Experts of a small language model: 12 layers, 256 experts in each of 10 layers.
Below are experts of layer 7 (counted from 0) of a mixture-of-experts language model. Rows are named router (the router's row for the expert), gate (a neuron's input weights, with its number), up (a neuron's input weights, with its number), down (a neuron's output weights, with its number) and show model dimensions 0-191. Each number is 128 + 24 x the weight over its row's rms, rounded and kept within 0 to 255. Numbers have three digits each.
After each expert's rows: "raises" lists some tokens whose logits its average output raises strongly, later layers aside. This comes from a sample of Wikipedia text that the model never trained on.

# expert 76
router:170144159141121144119146086086127112146110156148147170085133147130088108117147176111144129129096091099150083130076100098127168127136133162156139146094135158139194169150126125098118113121175140144133134133153117128172177153102123121107087154133095125129114148163156182100154128159149127112153102136169106161141100078110111147148129135111131119169103142142109090078091120163114150116094171150112152117165119123145157110135121120150095105099119119134109116125109136095114124142111164127126114114159135112132146128117141124140118164126129125179142115143119155090138115141123099116
gate0:178110124146133130150102117119107131148108148127138130107073106150116186129144120142129164168136133138163086150114132117052136150122094100142126142135091100131133161139109120106106161125117103105125174105107109112151173122124116105146141165107105137155128131139163125074126160133112118116157159129136188151159139100142179112143111120128145120118130108095187144137109145103140116113118083145117135138123148152107082124171141137112134130150145108124131132139109142149118131140124096116096127110138121145128133187107180190191107148151111132113082134138109137105149106144117176116
up0:095104144107142152156090120134144139122155076111111165161132140136123137131151129112130127113152148146127155122092122131099185118126147138113125156120150147153159141123137130082120112185147117132125150128160103118143150120136129102116130124070093138130140091172194138127099150142108096120131109131129177116147167151133110128153060097139124141098125125115128133145119136119103172154126145114131163125138137122128124136143124119115083162126107104136140090134107136167137178115146170135063146161128106153118160164141105201106154101113124108136116139168143097110075088108139137160
down0:101194141124149134116119131187171156138128166100108133123092102140096132178108128141121119143135147139162106153121139097111137189123122168080120149132152096134120141174150141114100129129117116106180138090136149144135152160127164134117109129112145113119098123056083135147176122135124125104136139133109160141168146139098150143085098148124130126107174120152119077158170133113107129134134126141156137079098125115144158155136129148109065161119149106091118129119138122116174175147162143106115140134113156123102155130144136147086136132146125126158108141161113120135115112156124128136
raises: "ed", "ing", "al", "ation", " of"

# expert 14
router:121083109166171119091136093124115124143121129135084152126105098135157123133119121102117145139115087113161122107111118113158174121151172128191084089163100123081075103109144098163130149158134123111133128154114150119127086095112121111165076126142135145123145149122139104111123109145100122097124073118101144133154128109139115123140144152161111129115125134113146127131137164128131140152146140114084156133096119122091177114097097107173158174152107111125114144146166088140142092137127134130094123074130087133150160110124110150132109156163122143165155093111137098127099130099127094118
gate0:169114113122132091121156118143112150148138134163151121111129123156114119163157151119146172143170147123129136120135146141106110107164082138130119094133138155132133161123106147148102087146169126133086096150153183119103117131126125074086112113150084141126142152167076134112076118116107133139130153135102118150157116185167099116073136119129151099111163131155105112130140138133131119146130170138148120098159150130148147102115135127152124105141088140088117157150127132142120150102158131101109091106126154159163149116143090103083095119169118148119111107125111112117155089151107092069
up0:138100105123134151152116102099130130152138152132141119127116145128132138132098117099151142099164139087148144111121158116122110116146110139158162133155120175152109122126117162101113102162135113090108139169186139149136114160121079108141110144112144102113129127126123142119115077141149167147168143165136135134187105181144100149091157123137148100093129121131101113142153125135129123170144159122089083121141128196119139147143125103126108111175105175171132141083116108127147116103121127137084129174115119125101132164178155162122112135156141123167110203110147147102122124122121114144
down0:119132123160128160154132097138123120129108134148142140121130112100139149125154173140143184142153119109165085089080144131149169104130106142110117104148171162178095136103136171176150140127156111181136131149140162133161116124150084126145136155166170115140107115137147126145160116148160111184132120118119141157131116136135184129107124179136133106128144125144151094121135122122116172089130108153146109108145149140103138131101103124109127134144099164127117146139152143139150120113157114093082139157157135136159154115102118139169130165081116153087091112102095107069132137149116097149
raises: "the", "w", "con", "c", "d"

# expert 236
router:121092128141105155088104152108120145143135149142133144125138127144125123116116099132093131126120141103142125161146117133099161132128122116132101093135151116140209092188126164158133139156143110119100164106110101158174117135112107124093132124119148071091100131106069130129128183125121086144165115128109159144138116084149166096107124108087112135157126134137148138157152080112157154149157165114088108155096094108100089137133156103082122140108103127128108154117093114149127116121161124144159113096109122159123142121104088116125132090123142131145131104111138095167087169148120146129
gate0:093144144130119159157121120130146159166134152138110106114099076106090159138082126139116175146174137143136122127144157152093104182126084152110128123135135094112154105106077104112111135151118102146167140112092153145127125127119086144140139136134180119121100134100118123167128153163097135099143105114125102117113129109078095146117124110104089155136168135123135113105118124163138099128077133134160098125113143121134134133101116140100138131128079173131143166094127134156105163121184131130133134135136118109112189161133116147192098111158137134116152159136123119179157132154106131157
up0:120141107094157180118162100133150166128118141156097166117082096141154089113101122139098123143168134129132135132141105130112135159124101145145157110098118137119167096160102123116133132111139134129094094074115151142121123126086090153144158124140113123091103129175146137126077146134114108142127139113087188107151149144102133116126144117127152186101152122164132149105126116133121152155158148164152122157114150098108103156078149113118138141135151140136130159141123114149139125147205155097126138149150141168112179115117163175117109145148148081150086136147127102111139160141146132134
down0:147143095127110152137144132086093123131107144130192138114120109140129103158126149140160130125122153120155128096161117126109171119131143129120132141138166178100159115121089139143149101142057123162123136153140128104147086128134140137115099104139136103166129081154140119110116123140120128133168154114151146133141161128119146087092121099125130159111137132166132178102117144109170175103147106129125105114153130072121149144092130119158107101109150131119163147103095143103142113109120116163059147123108081079138118151134082128135117153128136135137115148150074102171106136140080099163
raises: ":", "9", "1", "2"

# expert 206
router:092137150139143127146108160103145101134107084132142144123077129160128167119145116118105110155078101106106080129126128140153150139189132153113119119115114103157112175140153110123142123135136164128104095136115118131182177145090131140170141151104137122139142117084119167122133099167159143176117127128111128140122135103156100136148121147107116093133141132118118157155123149097093131124123137183130086140117076150151125081150147095132116114128159146118091143121079129135174139127139124135143131150129118158077151128092155157141093122163097152107136112145091165075130138140102109086
gate0:082174155099158091127140157116124134148149117132138151150091136146101116152135125145138119143138125118153094115127150104100142156137107164143134089124150129101181134136090087146147110171153138132137193138149112146136124142150175098113095158144135155164126148096152143135146099141112127093138141043165160097080152114132120126115148118114108156131137113103120163137107160098101150069130155125137148099080124131171119117134113115155148127124144092130115142152106139115144118119127114070118139157100171140139097101157153100172108113130094136092113114160136152143107154137126138124
up0:140114144101128095192158130120147144149146168162131123128121114143121149137147093130153149174160112099131084123122165105116124141123152153103119084108154084138139142156123143153107143123148113169129131080100139148086155132114155090112120155112121129101104148103151122158098127148126126079128139111144174131128126089157148176153133189122120151110142129116151161142138115133149137128127092135144086151118164130175114141145152141165148130147134071140099172086125169103132134121166136090114139150125115130122101143157128143138100162107129096079135141174082118140124155121081129147
down0:114126100114120098138104126095136151110126114122160140103157177130148168132130132141140085110112145140108075124115127116097179133179125148182156108166070124100118147118159099152158150134125131108113080127139134105145149107142116162114157153146135138142116142132150106129172128131108153139128127121153126080109101125106128089137110103150089077120199120108157140131105126165148165121163103164143136167165128168133122115146157176095111146136159121131115136085157115149099133095140122084115137144112122117133111128098158116158148116110101121149148124085129133085122079110131152108
raises: "ess", "int", "im", "in", "iv", "ison"

# expert 161
router:155143166156169144118129098123100107120117182121130135096134149150135083129162138150177149110097097099150101129097127142138108137111142132104171125103128145151159149134145095109092167168109140139135151126147129122140182140110158144089132149135109117129146152174152133095091119090159096147101173139142084157117141085123110140111164164107129094133108155122151070083116106142123164122121120168106117123158160100120082100112126125117085107145126131142126116107115116085092126100093134115140154099123156134145152099113107137117151171085113136134137132158115169148118125165110123119
gate0:178123123102110089168100122129172109127125100119137077138150157129127134163137165130088116114145156110132158132103121147140137125097153077117107126086161118131107154100111125089068139138116123144163121140098179118137131091149124151136158107089146140162179136199140176134138121131078111148143122120150107180125150103135057150115152125114134157123134149153110137128150101088152119133159115133114118140104133093142173149110139085166141127129130092140153139138133097114099160120107105128112115119140142127142152114134137167132132122183123106109163162128145094145126125129140159135
up0:155128141099111144119099165109098121123135099125132127146127087140151118119155194125107131126121176105142091125114096110126122146102112095077081134129129150143142138114125154133068115154088105150152164146080116107104144076108107105084160090117151129154130147186110141110186111111094135121145144135125117148104149128103081119126166136163123156113130147154111133127145123111100104092156104111117106126124111106128129133112119129116124151107121110135166166113121130206090162137093113136105131139120138110142140144131151155130130104105104143120117179095119170138117097155089163105
down0:143113176132129117144129144145112135164143143138176082090097141167156098131167141178090160102137109141095104114098146147142127148092167162085113136098102141097080132097126132141108114147074101147126099122097131079123079148131128122120097095107132168164146109136112139077103138126124149085119129134136108113150143159138108118114156161104094132145144102159134102180090150139124126174117136115120127170134157146135157094146153119099106163172130110119134097109079103117138084118119125144146131142141124155138134104145119127170149131088132088130134123087125137135131126102149124128
raises: "ed", "ing", "ment", "er", "ed,", "ers"

# expert 36
router:130156153151176151161162169144109115102102168147116100105114160168149114086118154093126115147115161140139106118107147154111115149162163079164178139141126120129105136095167139130139115112108147101100119154089160119154131123115088147130143152104166163148142149128128117115116121113156125137134105152126114140116117086090126143130078147147110156161155104096126154142119141112123140142159157098147105158084146157097144160140136108147105129120133121132140086141129167113143117176155185147172095088153125120163171159108102158113138106140138142149139106115128151129096077137138098112
gate0:101109143126123133176154148122191134171129158104128109130132094106100159159135113109134127141143146107156097150113144123129139161146119096132104103130118109125149124157101114103105125103127191100151152157164113123092120138145093153120167142111164091108124145168101147158132151140091145101181138133133110117162091074117133099155133076108119115151155122113138118094169114105170126132142125116124120125142130129065122140111127144150109100142150083132150081134159164149136171104149135150101126126140124159138150129118164138151126095148072087115091140107147111112133124125176159116
up0:139099144161127092186129129155144128132124152124129110122099106155085146126130100092156115163169090129148087153118138140095121160133121106146087137120125133118175148126109101103136155096084177122174118135138120115078151111122089138121134152122181103109135176144121137128120141139146112112165123141123086135142084097093144120153108095129136120132148126109177116132148116109163107128131156115146144144114123158130163154131124110150119084098156079101135093126185146142120157122183155149136127114121146107132140147107145132115136123149116103099085135082129163131143123138182185118
down0:086090130128154175128122130107132121096142113113115127136124123122143152104147137132155138124143117094110087087097171113122146103156120180141145147127120146164133115175111164124125149141138113138151097144143144142145102107107107103137133116102123118144152151103097127098139132078152138143116136163165134145125155149171133175125123107083110077102124147120172104165144120162139131136169156129161117154129119153150119123164122115128123136136138122083098191119144144129121115164180133119110081140150187071150111130132136113148112191117135115178108104120143144106133124169086090111
raises: "anguage", "iving", "ived", "iber", "iv", "iter"

# expert 133
router:087160153175126102115181143169099106168138123140119144167142149126088142123158171107113153134117117130131171113113120147124123109074137101136161112135145155121109090171160115117090132124107151105121105126108096135132111109110106087146097099147156130147113087147154126109147150145121165081138096120123097120089166125118138141174150095120126092106134132133091138148118137151117141089134097138143155125104161138107104127118123144126121133152176111128090133120100156103149110115140175140077178116136137122131136137111098140175094128132091163143086087136118131085135124177149102124
gate0:106082113113125141158147135147155149080093112162123142134127126137095144098139168143085136175129145112157121150159126126116113093103136114101178122128102092105135142108147160089141134119155130104106146100127118123115116146094107133131113107153157134148150112125079116127123157104120131123129150133149103141149174112149190098114163096135126125116132106205128122161128157157088164143130107121129090103123156083126149151122131079120117148131119154174160115097106111169132097123135126096092096116155148113131141091113129109099125098129135142086137060122176155139134104135158109122
up0:168139137126112123132105122114121127179154141091149141142093131126161120136150099126158093120113109127135091106082163146138144133108155120134051141138162123169131149135114120153134122155097118119124106165116144137140109114130137117135145150124135138055137127143158134166110075117134102132139144153115130119133100127125072152116079171078116107131131160114112121144122088126169096122101118143147124153168094199131108112124172163150135123133118122098103137131138140085104151133136098151165177169116102163142133125142126127130139145102151135159141198121096110107162133122111154116
down0:155130127068122142151139110134136118088112122134183115112111123119140123149155068190135153158073131082135081101113111127146128191124149109121128120147072147112144151133152141134141131159132093171120144142121147176111139126110105100110145104119176132108129125105099119108137109124096105149124129112118111146149091111164106109113090150115115164122153130167113102161121125141133123140158157159126146112172113132140139132140133089101113105146143134142125157121133120105092152161090109098146079083160150144127095134182146053141132141112148131095139142121127135148118137098131138116
raises: "cess", "t", "ced", "du", "f", "gr"

# expert 199
router:137127087129126114116125087141118112145094084133092124109116137148164143113116148092150154169117152171127103137102138156168128104167155131153149119131145138088122115099140158110112158105115164089120119124083079114119160127104139161156117157084148128119162121108171102143138094142104103120111144116120091092165115116095145110142153137141098098140084149107162154114143153106125091141139141124081135124111148174169125091111172134110120148171097165124088126117096146131160120085109121151106136150122112137154112150088158142159106127128134114100129105160148082105134115161131134084
gate0:125146151129134166101126147132166161135095136114104146116121108072137115099186126151137129140121100138112101140107179172103071115122140152129170138083135129110130130128106186105157140150136135147135097111114107142082086125142120120127187133116173095150142155099160153174125130118137133153114166102142114128158160130146163069142096094101134115125116105156145151105164133122087150118109129137099131134094110165083110106152106122104144159123102132132151115156117122128158132114115134155134158111170170152094137151119131157105124100152115155163123136115153093140144139112168140119
up0:187158155143156118124064126116114086147150131159177109126081082131113094164136135165132119116144119102123145121133148121118166141132137138113128103154131133123145153108124154113116101126099127111157141127162162170111135146112155154131116095134126136152165124119116105094102109151110135122103071121146095134144143136154110168103130144102197125106135176104142125137101166166138116169111146100146161139145109120109085162117088103130166108112138086160138184106098146136128097115136092129114164143121121123160126152123111102093160144147138100104129133107101132120164136125108180127
down0:110156153106132133165119096125132077082131181096128120119198132129132137148130162134104088120145141110146166063130154139107127127154120172115139108114163143136119176125097123145102133123137129093107152119117131112109120116146157164114136118102087134137126111159153139200119072108084134125154099144125154155130114124129157140143157152134141152129144186114136115126115130134144133153111159140139141128107083119079125121136152150127127068108090130132128113145111132069150099092116118117125110170136112130120201146091130112105119116122159137118097131092104137139100126092135117137
raises: "t", "ty", "ts", "to", "o"

# expert 10
router:114163128139133114104119135149082141103156140148129138126136104185136177103135138087135108086120108113088144090115137125151110140156132099101138088156100150170104158105132116130149070161154119134127145148092178133085133117135143129140144133134165131125140125103116113127140125126144159151092160112090146172100149123091085164157111131122174081136160111099169155185153134147135132143152139088140137123133099119115117151113179163148156127106160124153125115140128146145107120144101093114119150151148111149181146113157139152159137097128124102118143166128146078124089132098117144146
gate0:136135123127112075120161149134094110106150129128142108103150149147111093113143102128083165092146095141129143116146131146168071131139145105161115172131109129138124163150128148135085160114127095100127105093087143125111118129139103129112138140157132130128158132155123136137048102125172147124130114114156089172107132117122079133071110135132107136151136136141170109099158104124133135150088132116127103115164138122115126135149107133172105123126145117142120117099184103167103139173095127135110065101139096097119124104075116111145106161105118131114147139107130123149156176096134091123
up0:118117069128154072138182144152086111096149121130131113121150131146117114144127096144145131156106133088101177079168144112158089123137141089110114119160137175150169153126156136125084163098086147086099132109117138134173138125143158110146137099128099163140165117104112126105117118159142160067128124151097139169110123133151143108133137128148116117170155103164109081131121117102111115119124129093147131133193158117124096141135126120157121115156117145131112117120114146136081112146107123140123119134078130139141131114121117149121158141157136094154163089131149110151154162100091121109
down0:178115147139135122105127122129167134131144114173102144115120111097116138139118190088170129115118142147103135159128138136154145131179118083115115177102157165090154091148133093146072142165127164131110161135134152116091159082098108111115135119112191119137133119076154127188113132111126096103089123180105148129133166094082140115098124148109152116122118125147111112126146143128105113130115132088080127076122127154141106111124120170117101126115101105148113136115122145132147101104091141107119158102127131098138143112098138124159113149132150174120106158157123106122152134107132111132
raises: "ir", "r", "or", "ad"

# expert 8
router:159153108164169124122145106160110119101152142150146130113135100152135146103112147097119135125176116122120164130078166164106124185157165113124150106154105135136100159148108144115163102082129163095104094121108109134127134099102108104151160147117157153099136142133130101112133167108140139112099128149155085167092094122090102144161108158149133106100166113096116141146158161094109141113144131087132101095120132138113161116125141141122113157139137143106101090165118154155158130104181086099138138143125124093177147106127113091149116105148131162119139101111134150108092119166145137159
gate0:127108133146118178128111121092170149111136140118108133053143148117124122132098147154127168143140103121145146131111169104151108143097109080112130116134139124130145176111169133129117114105092139135079112145126140123124139129135091138047126115037141126114111181148139091165112173098152108151185155136143141131136151095080122125157112123126134161120146137110126127139147142111103135097118165102114154111135142119094119127156122113098130156107142171127126174115124163128133126137141091162098136127121145118094138107134125107082133109104123128125141096158147102146116104122097131175
up0:130103086074099096118145120148101118126143089164150169114129120137125119074148118094147134140104126151105096123111126145125166143107161123137136123109150130157133126157093138165175131159183119158155145161119112137140105147142152148139157139194082137153141092066176153094128119131112130119079121103147149126120125152156134085117153135170120109154141094158112104178094131124144108145160121111143113148145145107143155136129120114138113106119098123106134091133147091093121108130162152078159144116152125179135114112129085154159117126115145135149138156127125084129143147142117133089
down0:130107121153114114164102110107169099131102100134084125110116146129098130110142132128155125093173200138106124128172136182125164139144101098160179154143162136093125139104171128075129120146127146120169146115132151147121144138107134090162113096146150131134111173144147128118150116170083158131157129081108143114144124122140144138094158118113086137131142155132109129149160143152167113070099149104087136159071117108177129098147144119110141093113098147141160137119135132130158141079143143129129131147097106119137133109166165128134108150116144145134132172123123108146134133110140096146
raises: "iber", "ate", "ong", "ive"

# expert 201
router:092161151123096080126154133114124136169119160115078129130116148139148092089148153169159142144105146146123112184122108108144097132107146160116159135111168119129108115121190168119101159127086127170142155056152135130095188107124146118113132114102131081100137089145124158129096142143137101095134113158147120148157179163150128118117138070125156113121107143147151133115130093098119087155136119141089126107117151140141130085100121100082131127114137127132130108134097150090125113113123156084138148094142134129102101109163117116134125119096118153103138119151120133162132103112139126125
gate0:123145139137126136147098135123143131132125161131129116101199157134149106147128103159124082117119079111128135124156132146161127122126150115124115186107161117135143099111132087094107129177110115123151141066138157164170096112181110143159099134112143121114105141151075158130142130097158113142165147137113116134130150122127123110113120128077122165144140137139150103130113156096103117103113109157144127120154152169134131101081095103131106161114146114130119134189136137143180110162168115135109099137153153113154125148110127085143156123114119170081140121141197153121128139097154125118
up0:118155090141155103087154128111137099112146120102146158136116094131110166143123150127153153133118170111127126138115105108093150111123101155142141087134101133115140141150135140153134133122164152112135122184110100126101165146060104099129138148135129112124154139126174115105125134112072151126065125130131149110122103116142155178170132142157122081116106145141064153112114098159128141147118188094111136157101126096123138137153135099133145107120122163126158148100116122109095142131089168145124146120115114146081148127126101163115114150140100097173112172101091101134124096143084139132
down0:122121126121130164110179120087159131118103141154144174146116132145110118099124122164125128120131095150126120158126128151064122143152112105121109129109081153129109120128134112108146125105122147163105112084113113092183134122132138060139130138124150066099076145138136125146114104117144124100103090157153124109173152150154112154082107104097098078124134138133095125169108118137136126133134138078116110111129158144151114114112135099109121123112088110127134145124107135126147152143130167164135168125146136156106136105075179134161096155084082103126131128135128131119122113161076123175
raises: "i", "u", "ation", "ated"

# expert 54
router:103109161127134154171162102125138132156146137141148117183102108126119113139160154149097089113101162139121104104167106139160083134109122168158147105117109159142112119157151089151149098133113151111113090142172160153135108099148139114139138140110138113112163103124099150142103112136139157113167126145101128183127124122110087124081117137123146109121131146098122162166128148117080193156122140140135071110091108119131163077173120121093098112149155104147100118136120112100127104150121127100108139125164139126160133099117114166126133094152122151155159084105111113116109131159162151123
gate0:090097125109103109172081118128100081134127139111154176150141115125141118126157109132127126108152131149126175130093113121093146165104170078170101123124108152142148117136133101132142133130112143171094140143119163137129150126177127126104145122101097080161144167135151134105098117107157100132125099083141114131096141107092103108132143079130107113121089107091135139109125126116133132148110181132141101130140130106147161122156168188100110116104095126110141130125168132148163117119116123134141125096089170125159079134112125118132128114105097152126135108100131132172083157119136171077
up0:090141102166122149116140133134129087139129146126106161125063146104128133121121126113155117126178092091135123118115129139116103114104153132194107141105110132113110130123120103175098132099184142119106107113120135137154100130175096102144134151091168134099145155135128135134118107142132142125100119186136115144088088138130123127135120091122106139148094074130110097106118117152105131159118158109104114101115149161111149126118123100114091161117138176108109102082116132105157109174129137068079112131129173119137150141093118124132138127110135113090139163148116127099123163087145067107
down0:140149121117128116133115093085172150133112121130103096117132130133109150097151118126143151113154145080129097088145143129153132125143110162116125160120135119193144118120111130145129100168136094128110126136157109131126122107098145085141129107103147110091097176148113070134133144119124143162139078130091113143105076161088132126145148118133162101095125138152169118103112147155128102109129138139147132132136143118161137142171112151135097158086140128119065143149139154114131073097137130099145117189117171168151107156114105140117136154094117162113141117134144100075104115100170121169
raises: "en", "ub", "ival", "out", "ange", "unn"

# expert 6
router:097161103140157103130117146159148180098158124148105078113113109169115113087096169088100158127127164121136108110107158144146144135150140097092138135157115113145102138084116112141177065136101159115087107128114159127151121112136145160154102147153143157113126101096145087116154164138128159112122107149101079119129146137122105141143123109130160154148166181126147101161144127113138100154106084112110133113169097157161120137130138142096118123141133122113153130085106162125156144152123138090102186159142130110132089126140178126118152117141151149112141147110102108129129112101127131156
gate0:119113132131177141130144174086152133110129125158143144146118094149098142135132125119123105117126135157119101139087118142118152130169129125155113144134083073111105125125118139123183104128103109153082096084147148129110103099129118158105119091157104202148111120148157093072143171154138082103168159111151154119100164130110145127141106110100126175142147139095132093141086109107098119125153183139096154089110094118185133124148124142118143109128122107162174146140108131144144117119098143116125158118088148112096128089112124142151156124104161142119118145135126121152157135117124128140
up0:099079190158092129125094128127139127148149128130128074104103108130122082110128137139109155131127118143115083152102097117177134138134106045135109112144087173141126133156120145144116135132131122151125131161157126129155138135118136118097113155134128113146146148137151114121139142146108143167170171164158122137099116145113141096117137119137132083107115124130141099160107144114172134089150136163129100136122146170122119125099185132065119120157134092110120121123140105113121132133154161130081126110098145096147075149139103155114098128130105138124184094110112137138116160085105142082
down0:156124111102090124151153114145132136156132111116115143109112155114100089151064153144132084127166154123107171146113121122104106160120101111126133084138103147194148092084115132172127160069138147171108120138132154117155122133153173117143112116162136112111141132127147145137146109114132143115107119079067141116102116101126158133159134176160204138101123120114148124082135144151146156151146130156109116137148106111129110146149118127166139125153114140112105125142089112079098101140115099130150141120097108138126129142151080112116139148151106102117147116064126145151108124104115139126
raises: "ite", "it", "is", "ate", "itt", "ited"

# expert 62
router:153118133143138086126184118119108117152138115159136163136090122123097170109140156132160100164087163165115114150184134100129106123130157160136162095131136112118136138140150101116078141125089159128123177125138152151113166113109141108154152180120106115135142099150127132161102147166121109135196119117119129136149092124139148135135092128147144172147119151169130132132169099165118090143133149156120125124114128114138143110118146119144157146185120129128094140111147152114104134150181149097155138123141114153094115191134103105104141107139108087133156131174125141124103085156155112127
gate0:129131138121162145136135090138108137134112124120177126128088128147103127095114123172122121140152110185160177117069142138125127106119131090132171100114093083097120151132144097163105109119119093085130129102135127081113139128148121117136152105101134150135113114148133126151136161127146141130111136098130137170165098117141180137167090146168130138149113106166150103108133126147124130144151146123151101145077115087136176080141120122134167150120084126108157147150134083129147099110139142184131099161157172164116127126122142119099141099167157103113142118100132108179103137141138093131
up0:116136111130102139116124104095131110111117119117146102130163141135110140126168115114126154085118086142115134117191133180114138172076117149119096119158180164162076116086127159100125119146104148117142090131127104154129124151124119105111102150114122123135104067110118109118149154115139109107163087142121132079126141141110117147142172143156096107121114136145122159104154134107163159127095108109152138085097142104088102158087163109137128144109126136128140121122120152132117136137161081143118108129060110086144138163145155147128136123110124129155158097154151174116164150166152153114
down0:163097114157129079140123123125116146136113086135105113116149117093096129155128132144121142118137152127174136133131136111140159137133141096124120096161121175142121114103111120123124109119126121130127114155106085099123141142125132134140113089191095139134081022123130151104149140140119136149141122115103126129118118077097118096125151126105152125173127112142140144114112134122119125160132053103152116093113115133121085130106159162135155135143137152135139085158106108148131079101148103108107157112130094123166123107118130095081088118102147095158134088131129111101162176089110149103
raises: "ate", "at", "ates", "e,", "ator", "ated"

# expert 113
router:085142145168104160147098132155156125145123144110086145153136142152135124132086087089099135142091150096176093170143110150112140133109116115109142116139090118154122153125141156128155167095165126117136147099127123110150124120138102145088179082086140076133151118124114132160144163141161149113120125103129156121165113105144124113079121121140114138132122131135116112141124140133068129095143159092100141162120130098107097119144180146096137128166127111179125118081094121139120123154165178179134114130121147125156096155161096142112114113135137136141126100086170157121138130116111145102
gate0:084173134118141132151143140157084150127106085128125183140158142106120147135152130125149148153096087139145158124113145118122169140097118122110119130114124182175123117160110116149122128094137100144120161088167128113171154165092137152130133102102104177132091176131087123152112114120149156154132106078147180147140134123148130125101128143127144124111130144104164125169122121117107135125142136131139147118174113094185110125186167140112084131165127129148148123091101132151121127148108105187139122104096146144126106142080141114134144133130150152169144174121135143133100115102157140133
up0:118131098152093083141142128113158099098117116121133155095120130100127104135095153123117095121122174064135155111093131124129124102136124146144104115180116148143129109144134128150096101107154147170182108137082139125125108157157132121117148115106175135125120141153143154132161179142131084152077141106111105086110141113085104129078120143115125146133127107172136130111152138099134122125185120122118114129123113120131128089086099108149140090136114145102131132087161125149143110131147124115162151136131104085159148109150080119142154121132141146059136106170158102121107175142146163140
down0:120176130115143136144124171146118129090086125130187134092143111124152110120142160092143141132125175109141147140055128149143122139127158148190151099137116101140119162184152171122073134079118182123136109136145121136150139096133116118120133143086116164137159123151113158149137138126124128091135122084123128108135179101126137105114108113129151144140170113155110111148122148159129106095077125124133105094157149118132156158157134098146151125105114103148140104091133147111130138120140134128105125162118094131138116159129134115130146120206156096149153121123124136162148081135107109151
raises: ".", " ft", ":"

# expert 195
router:121139151115129113114095085158164135113088150149148150125106112136156124134069115113132128102143115157121177134143149123178181092102162169099161128149153167123129113081125140113143158106147168072096119140114137139098113123113100131149136127145134170137168133108146123097130101108127148102110143125127185172126123103165135143161139148133170140122106189115109141140148162126080138151131127129122124103116158127098131144087122142148101115104131149149132145131128133146082117118111143120142146071131111167141169136146160132123145124170138122147136169154131175137172117131085122165
gate0:137145100145154125102164128125167154108117116163144191100128127119151128158117132142159117111150107132139165129139143168170155109146101079126115093097101146125160093115105089136133139115152146120119167087125098128114131156150092102120133150122162115137142134179148142114141135104111128158111134126130123156144176137157178129136158111151085151153136193113110120138129108154088174135081201117137129124165139143103122114097138108105158125155147104104122130142115116171073168133096130150122128107115117183115121130103166093156106127126120122115102136147129127121143103146131152089
up0:167112145155108134165097160178110094154120103095120084151113128167118121088149147123125144180103171115125104108082144110095097167120152130138154159141159121116088138090166112132118144149135107141120097169111137137173111134079172118137155126134090166138127111095106120116137119145174136091136127110113092097086054165127106114097082163133132097132137128164155121133120158141133137143146114158102094158107108105153138142138150115179151116126092117137132107122146137109142107156128145115130109164140126117114145109132108140105116131154105139109160124121156121127141181124137112152
down0:130128120154137131110153108143126147112112122123165116138115104141127104137115148127100126121123107130180122099128122130094128117128127087129095149111122116086155173115142098119126118101145136130142165127099148115138154134129145155145153153097088154122090158127119159132142159086147157118167135147135148106143168129183126151177127134137132138135096170085186145178141127108121110128129156078180111130120117139122148147133164195129113131125115136100123155114132137170116149142101139143082146127141119146132137158137192108100130168138178139132141100072115163177075166161141136113
raises: "ten", "ts", "to", "ted"

# expert 242
router:121143171123160117144147133127106180106103147129133133096120155104119099106117133138110098127141122083129135117124136094128163164147114108143127160102115114160114102090154156156123141139119139142112170102154105113149109169074131129063123143124150129164158114172121143128135113116116126109101164165152108120123165127129104140090129157124137131157117163128102110141148152142102131182125146128084172083133125173142145108147139103104141121132135108091118157103152152129098098101115154155139170126162124173090082143157144134120147114152095127147148138106110167116132164067153156171
gate0:128149119151158106153074156129148149126120160130148105142125135089110152093125144134143158105108146136149189132141170155147144087115130117135105135109096152121137134139184117139087136144129167164120116116140103120106131113113125121132128096091118119140152093117136125132133115149137096139156108141113102150138127116175089164114115134133112170121118116160163137123141125087125123146097091121126198146104130150167146165162116133120121159180092174072163128145166144140171119121136146132186152099130175113120135091151132132103094162145128122123125154108158126101073142111135089136
up0:155138141148134099100159121148135160119104134128143153151101147093134173119156150111152152120057118137160154122161162127146141111099123117098117134116118136138174128135192104116093152110106109128123130120187164121106101068134163083160118115097126098161159117118142102138148137125122137113173145129132079134117113129151138144108100146137116177096127112120164117107157123087108126123102108089087163150108163143133133163146132112125151158207120163096149162129135141102135117118139113134143165098104158113134096135142148121093090166117132123105143111143144132101097125108131135122
down0:122136129159109154153146148078112134179154118122093148136125127103169138089165114110147116127107107117170117167162104128161101184143170146124089170121098105117120117162152112129136119137177165135153090103148135156115140104151091129140116125113108149145158124119115145102083145164134180118137141118173100155150140150173124160129138189104119160115143096111118110153159112103121106086144130104119109110131118175150112136151094127158179113131163123096107158133159108117118141133087149118160111105142146141145118102104146118127158103156111114112142128168150121095142093115134143108
raises: "ing", "er", "er,", "y"